Experts of a small language model: 2 picks a token.
Below are experts of layer 7 (counted from 0) of a mixture-of-experts language model. Rows are named router (the router's row for the expert), up (a neuron's input weights, with its number), down (a neuron's output weights, with its number) and show model dimensions 160-191. Each number is 200 + 40 x the weight over its row's rms, rounded and kept within 0 to 999.
Before each expert's rows: "raises" lists some tokens whose logits its average output raises strongly, later layers aside; "gets" lists some tokens that make up at least twice as much of what it gets as of all text. This comes from a sample of Wikipedia text that the model never trained on. Tokens count by the router's weight.

# expert 6
raises: "\n", "\n\n", " and", " I", " ", " H"
gets: ".", "C", "s.", ").", "S", "f"
router,174,225,172,201,211,199,258,158,219,231,161,199,164,218,244,235,150,135,199,195,189,169,263,255,198,210,154,280,209,213,129,131
up0,128,211,204,216,205,222,187,211,199,179,264,150,169,214,225,146,200,236,182,170,188,143,204,186,219,149,263,245,147,215,212,174
down0,246,192,250,135,187,277,158,197,204,214,181,223,244,143,231,242,163,285,154,220,164,219,182,235,184,189,90,149,179,237,198,184
up1,195,244,172,194,197,245,182,196,201,195,184,255,210,183,214,238,40,186,192,243,172,203,225,180,244,128,177,257,223,240,258,223
down1,158,241,223,213,184,142,198,240,202,176,227,143,167,320,147,273,185,153,274,185,204,256,233,210,182,217,302,178,173,270,149,260
up2,247,204,226,197,170,253,169,218,137,225,157,240,235,174,139,203,208,153,169,285,246,202,187,191,213,229,250,145,236,210,221,187
down2,211,200,178,134,162,173,208,255,203,181,202,180,195,231,185,246,234,181,211,206,183,115,119,173,167,194,199,205,179,256,233,193
up3,180,188,199,249,142,263,167,223,251,225,173,282,152,136,227,164,261,162,196,133,215,144,159,209,176,170,162,172,245,196,197,198
down3,197,247,238,241,185,170,210,207,228,205,237,183,168,168,191,151,286,240,178,137,161,131,155,195,192,196,196,224,150,227,135,185
up4,243,201,172,184,230,211,163,184,265,242,254,146,234,180,204,183,175,206,191,241,241,228,253,155,152,207,143,217,137,234,181,119
down4,150,243,231,197,203,202,251,290,160,146,168,261,141,202,256,176,255,234,141,139,131,148,196,233,185,164,176,255,219,157,268,170
up5,134,149,226,237,180,258,201,162,174,232,142,190,162,234,193,212,156,217,275,225,154,195,158,210,218,238,174,189,253,228,153,242
down5,167,256,207,251,194,212,251,235,217,163,234,227,202,244,190,171,193,178,231,145,210,190,142,199,217,162,227,173,251,148,181,178
up6,195,206,241,200,210,133,221,208,209,299,158,258,196,166,251,200,196,204,257,194,236,198,216,216,183,200,231,165,135,190,148,225
down6,211,176,199,215,267,266,161,168,132,200,272,222,240,271,258,223,214,256,210,215,217,189,256,214,271,227,181,265,167,242,193,159
up7,195,204,226,196,181,284,218,215,149,249,188,207,255,225,175,181,153,147,210,202,174,210,252,217,258,159,165,186,210,231,238,225
down7,221,178,250,175,237,153,263,236,210,246,235,291,211,208,198,241,172,187,193,185,205,165,199,231,161,276,221,212,147,227,257,195
up8,195,236,212,216,189,215,116,223,279,217,213,216,232,190,232,199,159,177,298,213,211,132,170,135,193,189,109,270,146,223,177,187
down8,260,218,142,208,182,229,271,261,213,188,175,184,213,181,148,184,227,195,257,176,234,189,213,178,181,208,177,213,211,207,177,197
up9,218,229,217,201,250,215,190,198,178,219,239,239,207,213,180,313,132,250,194,171,162,120,191,207,113,173,248,191,208,196,197,295
down9,171,113,180,168,193,211,253,208,186,230,168,201,197,176,221,162,238,213,276,151,147,219,215,138,231,185,231,189,177,174,232,138
up10,197,173,251,243,274,172,258,239,177,272,168,196,175,94,235,221,180,244,265,192,157,201,238,270,206,159,167,174,185,191,160,168
down10,231,123,195,204,190,183,216,180,226,203,203,232,247,294,201,262,211,195,128,174,224,243,241,144,206,228,187,221,179,246,224,179
up11,223,249,201,181,197,241,141,223,188,173,232,201,196,169,179,166,219,202,253,160,237,234,159,232,240,236,231,168,164,218,210,171
down11,165,240,258,274,141,200,188,232,162,175,232,138,201,243,232,242,255,255,153,108,198,213,186,233,156,247,187,211,178,170,212,229
up12,227,255,212,155,185,140,155,199,238,206,198,199,123,124,207,193,156,222,192,182,229,211,162,206,166,173,204,212,221,149,178,186
down12,186,183,186,177,217,242,198,155,209,145,234,149,283,225,213,235,135,230,228,179,187,201,200,196,146,213,153,208,224,219,207,243
up13,194,190,216,167,136,221,164,233,159,201,185,165,213,227,230,250,195,191,241,219,155,160,164,213,223,110,133,148,191,200,254,151
down13,208,148,229,129,208,240,192,203,215,245,234,164,175,192,199,134,188,273,285,271,259,228,245,173,181,245,168,216,166,145,142,174
up14,208,188,206,266,203,188,104,186,196,161,201,234,199,164,142,193,182,176,281,253,221,237,250,201,248,134,153,175,168,162,189,137
down14,239,229,249,219,164,154,199,251,204,137,271,170,157,262,215,194,162,242,231,191,225,230,228,191,252,235,254,214,153,239,166,284
up15,167,179,162,274,189,143,176,119,237,136,186,220,191,180,183,242,142,174,213,183,201,226,268,135,246,177,205,235,203,242,182,216
down15,128,210,237,169,229,159,210,217,152,229,145,118,273,227,242,207,225,260,166,193,179,174,175,251,213,241,195,188,257,235,168,221
up16,224,208,181,179,197,179,187,222,229,183,198,195,142,237,264,174,241,234,266,255,230,259,251,167,160,215,164,187,156,143,186,110
down16,168,264,214,215,157,193,217,242,248,240,145,211,158,252,286,172,237,249,239,201,170,164,193,279,200,232,212,167,120,212,256,159
up17,247,158,200,230,206,258,207,210,235,222,215,149,217,221,117,135,165,220,194,120,213,223,239,272,165,182,211,168,212,239,260,276
down17,223,269,187,202,231,249,228,213,243,193,205,227,174,189,272,195,233,277,231,144,251,218,107,213,274,258,205,144,211,185,193,175
up18,204,196,215,184,222,165,190,161,196,242,153,215,176,126,145,194,154,189,269,180,238,188,169,193,248,155,151,139,189,231,204,165
down18,130,215,244,185,153,162,186,196,191,178,284,222,208,231,183,166,197,243,186,191,207,178,177,176,209,243,211,192,188,175,170,203
up19,168,174,218,171,242,214,149,148,160,200,219,214,220,219,191,192,269,186,151,230,274,201,233,160,148,250,183,241,206,166,265,96
down19,237,152,189,254,151,210,208,268,235,182,137,247,176,184,254,214,210,151,223,212,231,231,200,190,239,92,268,214,304,170,216,258
up20,174,145,215,221,183,164,164,141,286,231,246,199,269,212,154,243,170,197,156,231,223,256,165,172,201,177,218,209,188,184,134,181
down20,153,228,234,247,201,167,229,159,150,208,229,288,177,198,130,248,196,87,160,176,207,185,270,274,235,240,260,199,229,221,185,98
up21,226,179,198,193,254,240,178,250,237,205,213,207,209,210,250,135,239,176,181,218,210,209,240,192,177,137,248,112,159,196,208,156
down21,181,224,225,178,255,254,171,179,232,193,282,209,215,261,197,261,211,220,239,221,181,193,221,309,279,233,217,214,194,155,209,168
up22,194,183,216,185,185,234,179,254,166,163,182,202,189,149,104,211,252,191,108,222,178,207,171,148,178,189,199,184,254,239,226,224
down22,164,282,162,204,180,176,256,233,288,165,232,118,191,230,276,123,261,197,224,190,186,170,263,134,247,161,179,188,188,131,186,145
up23,164,93,145,213,188,253,226,214,174,203,193,219,222,232,182,214,231,191,217,142,198,217,232,226,259,184,213,285,119,211,148,183
down23,168,172,172,181,146,120,168,244,177,213,187,187,183,332,243,194,223,254,297,207,212,134,185,190,211,217,114,154,168,168,210,210
up24,234,215,183,265,222,166,205,156,120,179,133,181,210,212,221,220,178,176,237,252,174,232,232,246,190,224,171,149,194,196,247,216
down24,200,255,228,252,125,249,243,235,256,174,166,188,212,170,259,175,217,232,195,243,228,180,175,150,251,140,149,190,240,165,215,202
up25,206,191,173,136,151,132,215,149,160,256,226,168,254,198,202,265,233,169,243,210,227,232,203,212,132,172,113,255,167,140,148,229
down25,221,243,165,207,217,209,250,203,230,137,224,243,244,201,225,217,207,265,268,259,198,235,242,190,260,178,234,134,204,187,150,253
up26,226,149,215,277,168,212,179,180,161,134,170,212,182,227,177,204,215,199,234,263,228,216,300,203,103,114,129,154,211,202,257,146
down26,237,154,290,156,177,143,161,243,251,174,191,141,220,247,178,181,218,206,182,162,229,271,109,226,263,209,230,199,192,207,181,219
up27,287,222,118,147,211,158,138,167,206,205,159,148,225,181,154,236,212,191,208,190,290,186,267,232,173,177,201,227,198,226,184,152
down27,176,180,215,214,182,227,210,196,183,222,179,156,182,210,116,209,165,150,232,204,203,108,248,171,202,178,244,272,147,225,291,203
up28,177,218,246,168,234,153,179,200,218,252,174,237,184,273,222,201,204,209,164,222,221,145,234,226,125,98,258,170,122,206,262,144
down28,155,166,161,173,224,193,233,230,189,111,191,153,267,142,185,188,266,213,197,205,243,215,191,219,139,315,117,148,213,168,162,235
up29,291,227,156,190,247,273,261,142,263,154,239,147,218,266,92,167,160,240,204,279,246,236,223,162,149,216,186,195,179,185,242,173
down29,178,192,220,286,143,276,241,227,188,181,236,210,170,238,177,194,113,159,112,136,216,188,229,192,234,153,218,158,198,225,172,190
up30,138,114,124,258,259,245,184,182,196,109,216,167,176,215,232,195,199,191,159,221,218,189,237,178,193,229,181,139,233,225,161,120
down30,160,210,203,199,163,163,195,221,198,186,222,107,213,223,139,174,221,217,271,247,216,211,169,269,173,232,187,176,172,195,138,218
up31,210,131,225,253,176,167,235,145,206,187,208,232,184,133,194,234,196,192,173,186,235,243,223,228,165,273,206,222,217,178,164,149
down31,229,245,194,224,181,274,151,251,288,216,253,214,190,180,156,145,145,258,152,166,271,202,140,185,186,229,178,165,192,145,246,199
up32,248,242,212,199,142,173,220,158,242,196,193,273,237,126,180,155,174,112,199,220,179,212,137,171,169,251,152,157,234,235,188,139
down32,196,181,226,229,181,264,209,184,148,236,177,246,195,248,211,186,177,218,197,226,174,208,177,247,193,235,134,198,239,163,230,221

# expert 10
raises: " N", " H", " C"
gets: " of the", " the", "\n\n", " The", " by", " a"
router,204,117,176,203,209,250,247,200,300,215,231,262,174,214,218,249,111,184,301,206,250,221,245,202,195,208,141,227,200,237,127,172
up0,236,177,135,172,241,133,223,220,176,248,104,261,224,237,175,184,279,147,242,243,191,222,239,216,139,174,149,188,187,170,204,171
down0,229,217,107,257,105,159,177,163,201,201,226,201,223,147,199,129,241,226,238,151,204,167,198,152,214,156,196,155,240,208,214,192
up1,194,225,216,254,175,157,182,271,220,228,241,177,228,178,257,235,187,163,219,156,266,226,177,226,170,160,235,197,203,210,248,210
down1,182,155,141,224,127,232,198,196,148,235,201,189,239,253,208,162,206,249,211,224,218,210,178,138,164,197,253,219,186,184,169,131
up2,176,266,218,246,224,209,208,200,191,222,212,210,148,182,175,238,162,203,211,219,238,200,226,238,172,154,189,212,171,258,217,215
down2,229,219,164,197,159,195,184,158,211,222,190,173,207,203,120,198,242,161,226,207,147,80,163,191,150,135,213,279,292,197,263,125
up3,259,232,224,134,187,179,183,177,268,185,192,202,207,216,224,280,158,244,169,292,250,224,241,147,176,188,166,241,170,296,187,282
down3,163,219,205,214,159,211,171,171,219,125,142,190,151,213,153,253,244,213,175,236,170,162,154,210,196,208,215,151,231,180,77,162
up4,237,151,245,214,203,169,180,288,228,286,191,274,134,125,250,171,218,169,263,192,240,161,202,315,160,250,210,168,179,195,192,230
down4,226,183,243,207,238,222,205,193,180,205,160,186,223,221,252,136,227,161,183,202,204,103,170,184,159,257,246,177,163,162,255,191
up5,115,161,363,158,205,190,227,195,201,141,277,272,226,177,199,224,222,175,215,177,204,183,221,201,214,190,192,193,166,192,198,273
down5,172,252,145,276,186,244,167,238,187,231,165,170,145,203,244,195,204,227,214,146,152,119,178,181,196,172,206,210,191,240,219,147
up6,262,164,198,260,209,138,291,201,112,228,133,218,195,158,186,196,178,196,279,169,227,240,131,173,229,242,257,181,195,195,181,202
down6,221,184,149,297,229,134,274,259,231,179,250,144,203,194,227,177,186,174,186,268,258,213,209,91,213,260,193,162,226,191,156,245
up7,155,227,204,236,198,181,230,218,204,212,188,206,213,170,220,230,205,196,252,229,231,207,267,246,129,125,193,304,149,234,241,181
down7,149,226,276,217,126,179,216,267,158,172,180,201,196,184,154,180,273,150,162,88,157,163,183,250,177,214,179,133,195,233,236,160
up8,216,144,206,165,186,269,149,282,149,206,129,154,245,170,243,205,175,149,225,202,220,199,241,191,183,181,239,103,195,231,212,296
down8,189,219,172,247,159,203,194,210,271,237,190,182,221,151,151,269,111,182,191,194,167,204,200,252,218,165,210,142,275,222,250,140
up9,140,247,211,223,193,217,158,251,297,208,261,187,165,169,255,216,182,243,236,156,193,218,159,255,95,134,179,170,258,168,205,95
down9,239,151,185,237,186,158,106,188,220,166,226,246,207,186,143,220,223,115,245,165,236,234,194,173,179,120,162,181,248,192,231,276
up10,209,173,211,204,202,220,188,236,155,173,269,200,167,245,188,194,186,207,198,285,198,197,204,150,209,193,284,116,187,230,215,177
down10,165,266,167,261,119,185,230,231,224,221,236,211,136,170,239,189,203,254,231,157,220,243,193,169,127,148,117,198,143,216,229,263
up11,215,213,222,174,239,221,204,152,191,172,207,209,184,160,192,192,109,201,208,199,250,256,175,189,174,248,176,192,236,264,261,168
down11,244,142,246,128,261,160,209,281,113,214,215,198,176,210,291,234,168,174,133,172,228,196,150,242,206,196,194,251,219,209,203,215
up12,223,286,254,154,140,230,234,183,165,115,197,221,250,167,232,244,207,204,130,241,136,223,226,205,175,240,148,219,264,195,201,133
down12,273,239,282,169,259,210,217,93,214,206,242,219,229,207,184,249,181,133,216,142,175,218,196,199,139,189,195,191,284,229,144,177
up13,220,234,203,222,128,266,196,205,146,254,201,214,218,201,159,206,141,163,184,160,118,115,200,150,193,139,242,149,175,241,173,171
down13,198,177,262,232,114,274,199,171,198,218,166,227,228,138,103,223,207,177,221,195,199,223,121,259,190,159,237,181,222,203,226,229
up14,158,227,207,212,185,150,162,180,276,200,210,177,182,266,277,236,133,144,242,141,129,165,228,215,181,168,169,178,260,200,157,126
down14,234,180,212,298,250,143,223,231,245,151,185,212,221,144,196,175,192,215,214,201,306,236,188,178,261,245,196,259,156,183,191,260
up15,196,252,261,189,185,180,125,230,121,173,231,291,114,256,169,264,183,214,239,215,238,181,177,255,177,226,184,190,235,216,199,182
down15,177,245,200,281,272,220,179,150,176,201,148,228,240,217,206,226,198,225,182,139,269,259,157,158,182,197,169,130,213,146,233,273
up16,191,246,194,164,218,167,163,262,261,256,204,225,175,201,191,209,154,231,127,220,229,248,211,117,141,189,216,162,180,240,169,207
down16,210,207,140,273,165,152,194,215,51,196,237,151,142,173,200,156,181,131,280,243,248,163,238,267,161,258,211,220,149,241,159,131
up17,275,269,175,186,137,196,265,175,218,169,271,275,183,128,274,173,201,225,191,145,174,187,171,176,211,209,152,217,223,199,216,219
down17,156,203,185,208,320,223,189,155,210,109,187,181,191,264,185,213,219,181,240,143,210,251,202,179,202,163,229,239,167,187,179,158
up18,158,162,269,205,211,247,211,185,182,223,192,238,195,185,165,181,134,107,169,234,266,238,138,130,183,206,211,238,292,256,236,195
down18,222,173,152,245,202,209,217,258,273,220,183,194,182,190,116,212,201,176,146,134,244,279,150,188,184,233,219,192,150,179,189,211
up19,262,224,277,199,238,186,178,230,218,194,83,122,196,224,201,229,239,231,241,267,216,168,177,130,193,137,184,228,184,203,146,192
down19,193,114,286,186,209,201,189,206,225,233,234,196,147,197,206,200,121,212,235,228,218,196,197,285,218,238,196,201,120,297,223,237
up20,195,185,192,207,211,208,252,148,199,243,227,195,200,210,229,255,210,212,161,143,162,184,171,200,199,181,219,164,237,215,240,161
down20,205,140,111,141,170,103,171,220,238,245,220,192,184,210,164,148,233,164,143,304,182,248,174,210,194,202,230,237,123,215,195,210
up21,263,218,181,178,203,183,233,175,163,263,108,239,206,227,198,258,245,211,294,183,251,192,207,217,195,187,248,166,133,221,160,120
down21,139,212,216,274,239,161,226,134,124,215,258,216,170,213,161,155,201,235,164,153,187,165,207,216,145,206,182,186,241,200,165,176
up22,161,212,222,224,221,243,166,173,265,121,189,150,251,217,186,151,238,180,228,257,271,183,147,153,164,207,226,248,240,182,202,208
down22,262,242,202,168,209,198,239,216,157,230,224,245,160,166,195,168,202,175,187,210,253,196,145,177,211,232,292,194,111,251,240,217
up23,248,173,278,257,182,195,253,251,228,159,196,208,188,164,209,194,158,169,188,219,232,253,222,163,100,172,178,203,184,251,168,222
down23,270,220,193,168,162,132,222,174,162,199,224,204,229,189,169,208,121,188,187,183,159,169,221,214,259,201,169,185,143,237,261,199
up24,172,249,207,163,175,159,180,166,186,162,155,250,243,205,213,222,154,212,144,167,209,178,264,221,246,157,238,184,233,196,159,185
down24,186,204,241,194,171,247,200,191,146,198,200,190,204,214,267,169,178,190,198,191,181,193,190,206,220,231,212,191,252,232,251,132
up25,246,199,186,197,179,177,213,226,221,232,249,222,217,254,205,242,127,169,184,221,261,210,275,237,218,145,171,186,199,248,229,249
down25,86,203,225,218,181,160,140,234,213,187,211,180,189,286,216,159,245,197,155,147,164,205,216,116,190,235,185,187,200,257,229,263
up26,186,169,250,167,170,183,181,189,194,220,180,258,182,258,145,225,159,206,294,255,205,175,206,188,190,166,291,254,164,312,107,159
down26,178,254,215,208,169,213,193,165,208,280,197,239,197,199,219,153,263,227,244,169,199,185,198,240,172,202,179,175,157,107,194,173
up27,228,245,197,280,185,165,173,203,197,302,193,203,174,189,217,116,100,206,281,256,204,235,216,137,140,148,217,132,156,239,159,245
down27,197,159,136,221,172,208,187,224,212,192,198,139,138,197,246,198,215,212,188,229,182,210,193,158,212,204,146,136,202,187,240,281
up28,197,216,214,196,181,271,182,217,223,246,260,265,210,148,137,256,137,193,223,213,163,252,216,232,175,119,155,204,267,218,169,208
down28,209,205,213,205,249,207,150,226,269,205,290,157,176,191,134,277,189,137,220,160,183,233,218,149,219,212,241,190,250,148,214,235
up29,170,198,245,84,200,174,267,195,210,187,92,280,220,230,207,179,217,200,150,202,151,132,175,223,145,221,270,191,249,242,211,169
down29,209,207,167,105,125,153,178,148,158,100,237,254,264,186,264,205,197,143,164,214,171,258,204,257,208,154,145,123,273,266,142,188
up30,249,208,211,214,152,168,189,205,180,180,212,156,158,162,206,217,152,172,222,235,210,172,202,251,166,256,173,153,170,229,196,170
down30,189,174,229,139,157,146,253,264,156,205,131,181,139,147,253,154,174,189,159,311,253,202,304,231,238,229,212,211,188,165,174,239
up31,199,141,204,249,162,105,169,252,160,199,198,140,221,175,170,159,245,142,186,225,217,207,171,203,202,190,147,208,218,231,168,247
down31,254,197,261,181,246,137,232,200,157,186,159,131,182,181,209,293,270,175,201,190,125,160,193,197,141,199,147,241,213,255,244,182
up32,221,171,229,183,170,195,155,206,272,144,207,245,222,166,236,291,142,179,239,182,264,203,217,214,220,183,144,207,193,219,165,201
down32,206,201,224,173,161,266,307,179,80,151,177,190,213,230,242,226,268,185,57,178,175,185,165,227,223,238,295,156,294,210,232,153

# expert 29
raises: " P", " A", " H"
gets: ".", ":", " with", "′", " St", ") | "
router,249,187,185,239,177,135,218,207,190,176,218,165,161,208,150,191,182,209,134,213,262,216,221,197,155,181,183,200,134,247,152,174
up0,139,155,181,205,188,233,189,209,179,271,183,161,199,169,250,209,110,194,213,237,222,214,191,177,156,172,184,250,146,245,208,230
down0,172,194,182,288,210,224,195,221,175,251,199,229,155,214,149,169,159,189,216,109,203,148,158,149,254,263,228,175,194,246,222,124
up1,255,175,222,177,161,226,138,156,234,112,159,258,149,190,179,242,172,173,241,168,191,135,240,233,157,221,149,255,196,145,154,160
down1,189,162,217,185,203,216,173,208,201,168,187,212,175,211,254,229,147,205,202,272,214,200,235,153,219,178,201,177,115,119,158,208
up2,198,166,234,219,236,188,269,257,191,307,182,241,224,193,255,183,225,187,153,215,225,196,227,168,206,165,218,191,111,131,203,221
down2,146,181,306,206,289,258,274,199,222,185,247,226,245,206,246,235,254,138,204,194,140,210,202,264,176,255,175,207,213,254,140,152
up3,239,227,234,217,199,171,259,192,206,206,243,268,199,212,126,201,230,220,176,240,274,209,234,201,180,221,207,173,162,240,217,184
down3,156,209,236,239,143,237,237,160,178,216,255,274,231,128,247,264,254,177,179,134,209,220,166,223,241,215,217,150,149,117,267,210
up4,232,151,243,208,176,272,145,219,192,294,195,157,253,220,256,206,249,182,175,241,173,141,165,212,154,258,225,209,149,142,210,227
down4,234,173,174,188,186,149,188,189,206,170,230,230,181,220,156,257,248,340,191,264,124,247,180,191,302,217,229,191,138,178,185,177
up5,233,163,158,206,227,248,177,192,187,161,199,169,240,213,194,206,218,202,243,322,217,190,209,235,176,157,107,206,120,217,202,171
down5,146,191,181,205,160,152,237,169,184,286,284,208,231,186,202,289,213,233,243,212,86,192,194,228,224,205,175,201,184,159,250,200
up6,124,199,300,162,217,179,177,266,200,247,223,234,188,237,157,208,205,206,192,230,209,226,241,261,240,162,224,157,178,335,264,155
down6,269,148,242,225,234,154,174,208,189,181,263,250,224,188,281,240,226,157,192,279,200,156,162,233,141,161,210,123,221,250,222,177
up7,222,220,208,211,157,167,168,242,182,214,236,223,240,67,140,185,158,207,211,257,216,157,245,184,178,175,131,262,194,283,195,160
down7,161,240,168,208,236,167,151,189,223,179,130,251,200,227,210,217,287,202,197,223,243,213,165,248,162,180,191,187,148,180,182,169
up8,258,178,233,265,178,252,257,207,215,245,184,192,273,166,167,275,172,208,176,240,211,179,199,208,140,287,241,217,251,262,174,138
down8,153,126,122,144,174,237,243,207,171,183,214,127,218,200,157,164,253,233,193,270,192,240,161,222,213,251,178,179,246,177,257,201
up9,227,146,171,225,181,222,154,172,181,163,238,182,224,157,162,219,124,206,166,205,228,202,246,131,195,146,170,209,272,234,199,120
down9,167,206,168,155,241,215,129,186,192,259,210,184,158,222,231,212,171,284,209,183,196,242,265,226,174,129,174,133,199,194,252,261
up10,253,186,256,204,144,228,175,148,241,235,230,255,156,123,172,223,154,165,194,225,200,123,229,199,147,160,197,240,189,261,171,168
down10,181,139,208,193,196,147,187,239,215,162,105,148,249,226,170,208,203,217,174,195,141,216,132,195,223,217,188,237,170,162,208,247
up11,197,233,189,189,195,249,186,173,252,193,164,132,168,260,215,252,117,215,134,241,170,205,189,221,243,182,253,228,189,147,154,237
down11,223,249,179,302,224,170,190,194,274,158,155,255,250,177,236,199,134,193,257,176,120,209,209,212,197,169,176,199,225,148,211,167
up12,196,241,225,185,243,182,169,189,203,243,213,207,192,146,220,100,234,215,203,152,165,243,223,234,169,124,225,232,121,168,192,207
down12,216,201,159,234,230,170,117,236,136,181,198,173,164,204,219,169,238,226,187,175,238,206,162,213,195,187,186,184,169,235,164,229
up13,182,124,267,179,161,192,227,214,234,180,216,212,201,176,246,173,221,234,266,264,150,144,215,216,187,274,162,173,190,210,187,168
down13,211,216,196,136,174,212,244,148,186,279,221,164,249,227,187,256,234,235,217,206,93,212,142,199,199,140,248,162,203,177,235,216
up14,200,193,240,172,178,212,239,180,140,288,199,150,177,111,181,242,140,188,162,180,238,211,195,215,201,179,199,244,180,228,263,270
down14,243,213,164,202,243,260,139,226,293,239,134,200,166,158,241,152,100,208,193,190,265,262,282,245,215,238,219,183,141,215,190,151
up15,152,214,192,202,136,180,189,226,246,192,178,215,252,237,187,135,227,214,152,215,191,284,169,156,230,194,240,166,248,171,193,235
down15,256,163,165,148,297,230,194,198,230,174,189,227,206,165,235,235,163,200,263,172,225,166,238,193,199,220,179,221,173,243,226,216
up16,229,90,248,220,215,272,172,206,194,243,252,115,169,214,103,203,164,262,182,220,188,175,174,197,150,188,222,256,222,134,191,206
down16,285,219,196,216,218,177,203,271,171,206,196,202,211,214,229,164,180,259,166,203,241,209,211,168,192,187,225,143,170,244,164,261
up17,163,273,237,214,168,239,198,224,196,182,182,200,217,101,185,249,171,207,175,270,207,209,186,224,153,174,145,230,245,259,106,192
down17,189,173,171,227,164,188,227,175,161,231,199,183,217,130,207,144,218,225,192,199,247,249,265,225,241,225,161,192,182,222,253,195
up18,172,235,243,149,168,251,208,260,183,300,198,222,189,202,151,249,243,172,223,168,311,211,224,156,171,195,252,139,239,249,162,172
down18,148,238,158,260,262,167,221,216,238,206,228,171,166,257,194,175,231,234,204,207,161,204,190,183,148,163,209,221,211,250,215,191
up19,122,69,193,306,167,128,172,178,176,243,212,255,227,162,175,203,192,195,130,171,181,240,215,181,251,216,122,158,202,222,188,121
down19,208,186,190,322,212,280,153,218,253,231,218,157,284,254,225,251,210,203,265,272,173,197,239,229,204,182,151,226,216,250,218,224
up20,218,205,152,176,172,148,148,186,192,173,247,206,154,174,213,180,209,195,255,134,248,223,187,156,160,210,215,217,160,177,234,202
down20,211,186,249,230,208,198,187,236,102,131,216,229,146,213,272,190,211,236,250,161,171,137,138,221,180,179,181,219,261,182,186,106
up21,203,115,203,185,225,206,213,185,197,158,177,195,154,156,215,193,185,169,234,211,251,226,184,102,185,150,183,192,193,184,170,147
down21,122,239,242,203,191,182,238,148,194,201,153,184,213,181,313,191,272,159,193,250,292,172,174,227,131,197,233,150,125,127,195,163
up22,264,269,226,200,128,221,245,268,249,218,174,209,223,246,189,176,154,140,194,136,266,106,115,229,241,183,218,263,156,128,214,235
down22,134,215,159,185,236,191,215,206,137,206,185,153,236,242,180,228,287,253,138,232,191,185,179,157,210,240,70,233,211,194,240,186
up23,145,137,286,235,161,176,200,201,226,132,222,229,209,223,223,191,153,200,154,232,181,169,158,336,212,166,202,242,197,222,197,185
down23,205,214,171,120,138,167,197,176,143,193,261,170,149,240,144,168,192,182,182,204,162,222,224,229,195,165,215,243,157,253,167,91
up24,166,241,229,270,190,197,247,259,196,191,254,182,120,146,224,177,196,148,246,200,220,218,185,253,159,174,209,177,207,212,152,177
down24,120,188,151,254,154,356,197,182,249,143,178,222,189,172,223,147,148,164,126,230,184,193,195,160,156,281,236,201,215,187,173,223
up25,203,217,197,221,249,169,158,130,302,152,117,162,272,241,214,232,147,193,299,231,216,158,185,134,203,270,190,206,231,266,212,191
down25,231,198,116,238,160,273,219,162,193,126,166,190,145,200,193,165,268,228,210,171,149,204,221,194,177,158,179,244,197,226,192,201
up26,184,246,245,211,194,138,160,218,189,176,173,180,152,125,241,163,225,221,195,238,199,254,201,133,242,208,154,239,166,177,194,197
down26,241,183,220,156,94,207,215,131,194,232,196,221,250,240,239,191,194,258,204,233,217,213,239,188,199,143,228,199,103,216,232,257
up27,142,224,270,201,168,236,137,230,175,195,229,164,183,198,183,116,179,250,169,248,301,211,276,183,175,161,108,141,196,223,144,225
down27,127,296,255,157,203,169,210,235,226,182,204,193,157,122,252,155,260,204,240,191,197,251,164,257,243,181,234,241,197,216,184,225
up28,170,110,199,188,211,234,258,194,192,170,172,215,178,224,177,228,136,270,197,218,232,153,155,167,162,236,211,177,258,201,224,158
down28,229,226,195,246,237,190,206,214,151,199,136,138,186,189,220,210,113,217,251,237,200,171,212,190,227,187,209,254,265,172,218,134
up29,308,165,240,169,172,226,174,122,248,241,166,193,253,171,179,210,175,185,236,231,250,212,236,276,123,107,248,154,147,165,173,181
down29,232,160,257,258,152,189,205,251,112,226,166,306,195,225,181,252,220,196,174,191,160,248,177,227,264,214,195,137,187,200,222,226
up30,260,219,182,199,187,281,202,198,138,249,149,179,233,193,153,263,218,193,219,217,205,201,219,200,197,268,181,166,151,161,150,195
down30,282,116,221,178,180,208,194,121,136,153,202,163,127,316,179,221,189,141,166,154,174,234,188,273,225,190,218,257,142,165,118,190
up31,209,233,277,185,153,132,261,171,137,118,183,234,203,215,217,197,181,209,190,114,143,243,203,211,220,187,152,218,220,218,209,165
down31,156,217,156,326,170,230,256,171,229,231,293,179,236,211,170,272,180,207,235,226,222,197,150,186,244,156,229,150,177,160,141,185
up32,227,214,205,173,111,178,193,290,164,255,227,143,222,195,227,198,199,219,186,203,225,148,182,157,143,192,219,171,224,265,168,162
down32,255,237,280,173,264,283,214,244,197,170,271,167,167,125,135,182,137,258,205,238,126,271,212,139,200,107,214,141,182,177,140,237